From a checkpoint of a small mixture-of-experts model trained on Wikipedia: vocabulary 22283.
Below are experts of layer 5 (counted from 0) of a mixture-of-experts language model. Rows are named router (the router's row for the expert), gate (a neuron's input weights, with its number), up (a neuron's input weights, with its number), down (a neuron's output weights, with its number) and show model dimensions 512-639. Each number is 500 + 50 x the weight over its row's rms, rounded and kept within 0 to 999. Numbers have three digits each.
Before each expert's rows: "comes before" lists some tokens at least twice as common just after its tokens as in all text; "comes after" lists some tokens at least twice as common just before its tokens as in all text. This comes from a sample of Wikipedia text that the model never trained on. Tokens count by the router's weight.

# expert 18
comes before: ".", ",", " of", " and", " in", " ("
comes after: " the", " in", " of", " his", "'s", " American"
router:460579552514522437545536528502460471509493546537506526534483478468531550521525534429485473473481474409602430572519440386469529426404499491559455566476456508549565518523644538486550541472482484543505433489453547592505577426493457484494496564478448521551522569498545505547480420433475550491468583505563489463488509602473468517560447448533476498432483515398541470471482508463471575536457
gate1:554457558471407463495484518532530482442508521475596504561481526514517501560622550514483501494445537466523452445574414477477512474476491450534528538487432506586498470439469452556492400484477538446537576522449455522463580473449497531434546592573441559456491481528446487547547475449520564539474516463492536531503386512593519463519528491549513476586550549481460576472454520376474516556388
up1:475445518373449411405551545571478543567472419431435561546461422517473536486444509465460380448509518509554489497559529478443466470589507454489472479501442582457469543536498527544546493506482514508457467505529515468438520493541411468437507507449528494484565457530492470520479494461545475496529497489399390433485514467578541428459524587532515476408445409553477517514517533468602463474451
down1:515532564447495544510401477473490496526437551445553500478407455583474571459588463480467493499420480529484468509469427477508496606464459618544543529573497427418329527436524431451421472549474481541567459542515562539341432458433484495515513455518472498520573511432521487532461487549597572502448501489576568456559593526412551430544549506485463393508457526506460541532478524439575491494521
gate2:445570526545482461538484545532496432430549531507546422405512517423431519497425502590524473389575586508460487530411528480551436458503490479504485534460487540484519460455461571512515379465483540469529429449471454440531567492498506532503434489550550459475452467505495525503467397525570490551526409463520492523521561445526443536496448453438508399489443567512556462426500618534448520566491
up2:542478473508481448499413448551535480555448531426559476501521437583389492474542474397641496581609452491460479428446491501542474444560405444534532459455525481539513586456485494534494398608420556514474513451568436478491448458495434490486456497442465537460518542621502517501447502472542505575525469474504548489501499444482441397448469493552514523470436399534559456499433500521519495533514
down2:530548588569600449440499559573465527488435557496450475485495532509552491503388485435449452489575455499590448507651515479531501520441522446514523506489444560504419561474549525474496441438518486473421493510415436490555497477577581575540520549550454421554547583460450520588473549415540438544524484458540562461515493533504416500477533461520426583501509572498472600483484479466430441483544

# expert 0
comes before: ".", " |", "°", "th", "%", ","
comes after: " |", ".", ":", " (", " $", ";"
router:441496474472470467453606513563472454585491540500546549564507482486575480509555505492427457454497479457550470574582436423473509420508467474436437500356455492525564543569566500571533573497613530520481482522443523494557543489488435576495500485522417512529520482469560450549446439432450630518613554471525519424509424501482569515575481429490554575478433431498517558449530568431529500507474
gate0:513485499463421418451439612530463527397450538485482474436593472426559466579578486546460489519453490463445527552516468427611572488514526442501423494515429480470452523528459525500453505516538479420445430533475377514507518492471447476472466524525482548409460487604596524540560504534531501477548497420493475562482544538579465522440524494494519574495456492422445537505530467484555532544418
up0:531508438548465529531576491536505581510513523510487450471506493587466547540468513468459410542452487456498585472438515504528558548588504451571424558550482470566478433537523433480533512435538553577416436458407500499431562501461490430503496436500581535565439503502536472536531480569519507537472578494552414511426521478523579509476491469621515443554469486450457510436511444491584536397426
down0:491448582417530469460367442497480410474543507445558448543536515474528478445552481588463461593570491530530487553527508570508555471569475476538540477516427486533620492573504525458485467453490570516531538490542538503465625613502512546431557512439477536524488475480492540573553522498499436454467429522473536574552461433376485539465529455505472471568461496510541530512551412466478474574456
gate1:445452584535505433478491434584505500429517518517485495492493511447427582556564476490453488523422508500581465490521476577487499528484536462472500509463663584493427482459440472532506562604436520325548455503485450431479412516576527572575554488447521499547475575552586516478452487537581501438527536587414523498417579528414466477511520574569461447561484537510564509481525533467439444529435
up1:562488585634484439425520457505450454489450557510450476488423493421464387534561525477430493509561493485606548492423538577587466483566519502426531546431612550493429508415470536617555621523564394394439528482476524495477528516561522390497482555504478544457470519494496422563446497453514499500596455571415486586457574555506501486589601513516531497456563481621489507510603525582501413565478
down1:529551628492469375509467532450463516509435497528550541453512530665596435532453441526482424484403499439578467474486501505544499532497496491386437485425446459508558505521467498475470519432374417514497518590506455476408515501458518482470484526527460513432507525477517534419538503520486486521509536469509505511426517428555441517568518486450532450519506505568602437503468558489493514469563

# expert 10
comes before: ")", "–", " |", "),", ").", " –"
comes after: " (", "–", ",", "|", "born", "18"
router:440494561547488568471504510560505499583524498534472514464447441485588475460506509460468516471418508424520474554532499439503511405458503495435429488433463524559597568490505519567551600422579550570445491594404631495554507448536461545545486457469439468502575509537551493547432472465484519407527576437590527517429484471472476540506457478442524495477450488491579482438582564480534603529517
gate0:419623462532505532473556475476528597449507576549479548396424507370500483532576467497537484602458575490448482441509361494512469486545516560525574508486465400488487450502503519595477467559439541562487518483536431449533488521537501422535578556502489514536531523536527511549580518468571503465531536556499486526482506439557494483513489491544578519515540450506475477508490539491555577473482
up0:549491549529505502619495517485487450520514430429519495552547441636477413507492419515473474439498501567502398450530516397493560570410507473574527477577475553502411466512548449471523571515427456588501624584531523523524478477420600459427493510484523511501572438579446519503442514472491595460584565510559483428546549464464540427505472396497476501408548564480542523534450503470522467499505
down0:595511538520470488463549526610437472623558467447533550536440431465600451444545406475612474492547490520528504551481528462451480531515504451448513464513548587439552560510505528493530508373527540444553451446554448545493489442493501579570523527524565501463490446491384552487440497487568434515439581571514585439509445467492480452497525430483467503478483520526528524503546501587472529489531
gate1:478558488554486574557421465426485514533481471569521580518489491546489494608562416560510496551504545484555420494524443468492467550378442537473462495477408459522621555542522446521513594537460480505478517567514505514533526466496555582464496559443570475462445525603511447570529457486478517465434470443457456490576456568492451452528544426414445435446478483434495508537505490526536591501492
up1:459504612479550519453529506527531394442587449487557448495472423476573569511482529535416425516447517482552628491541432503471457495632516420504468501539444492486456457427457485434512498514450415538567384476538469528455487456470519606494457512502440514550510512425523534524471531506448356456490562484568587513456448443592508507519433491525526552549520599553590543504519622543537501512488
down1:560541456595455602548424481494500502480515522543524545497487495428429515488534482497450430502496477521535471559552513593453490541566470609466474429559508530503511492497496535504565539561452550444473525515403474537466481532629429498508494458508510473370526436491519473470315602529419504519479499550490475512429525493541482362514528573502479506504428513442444533533513525465546466500478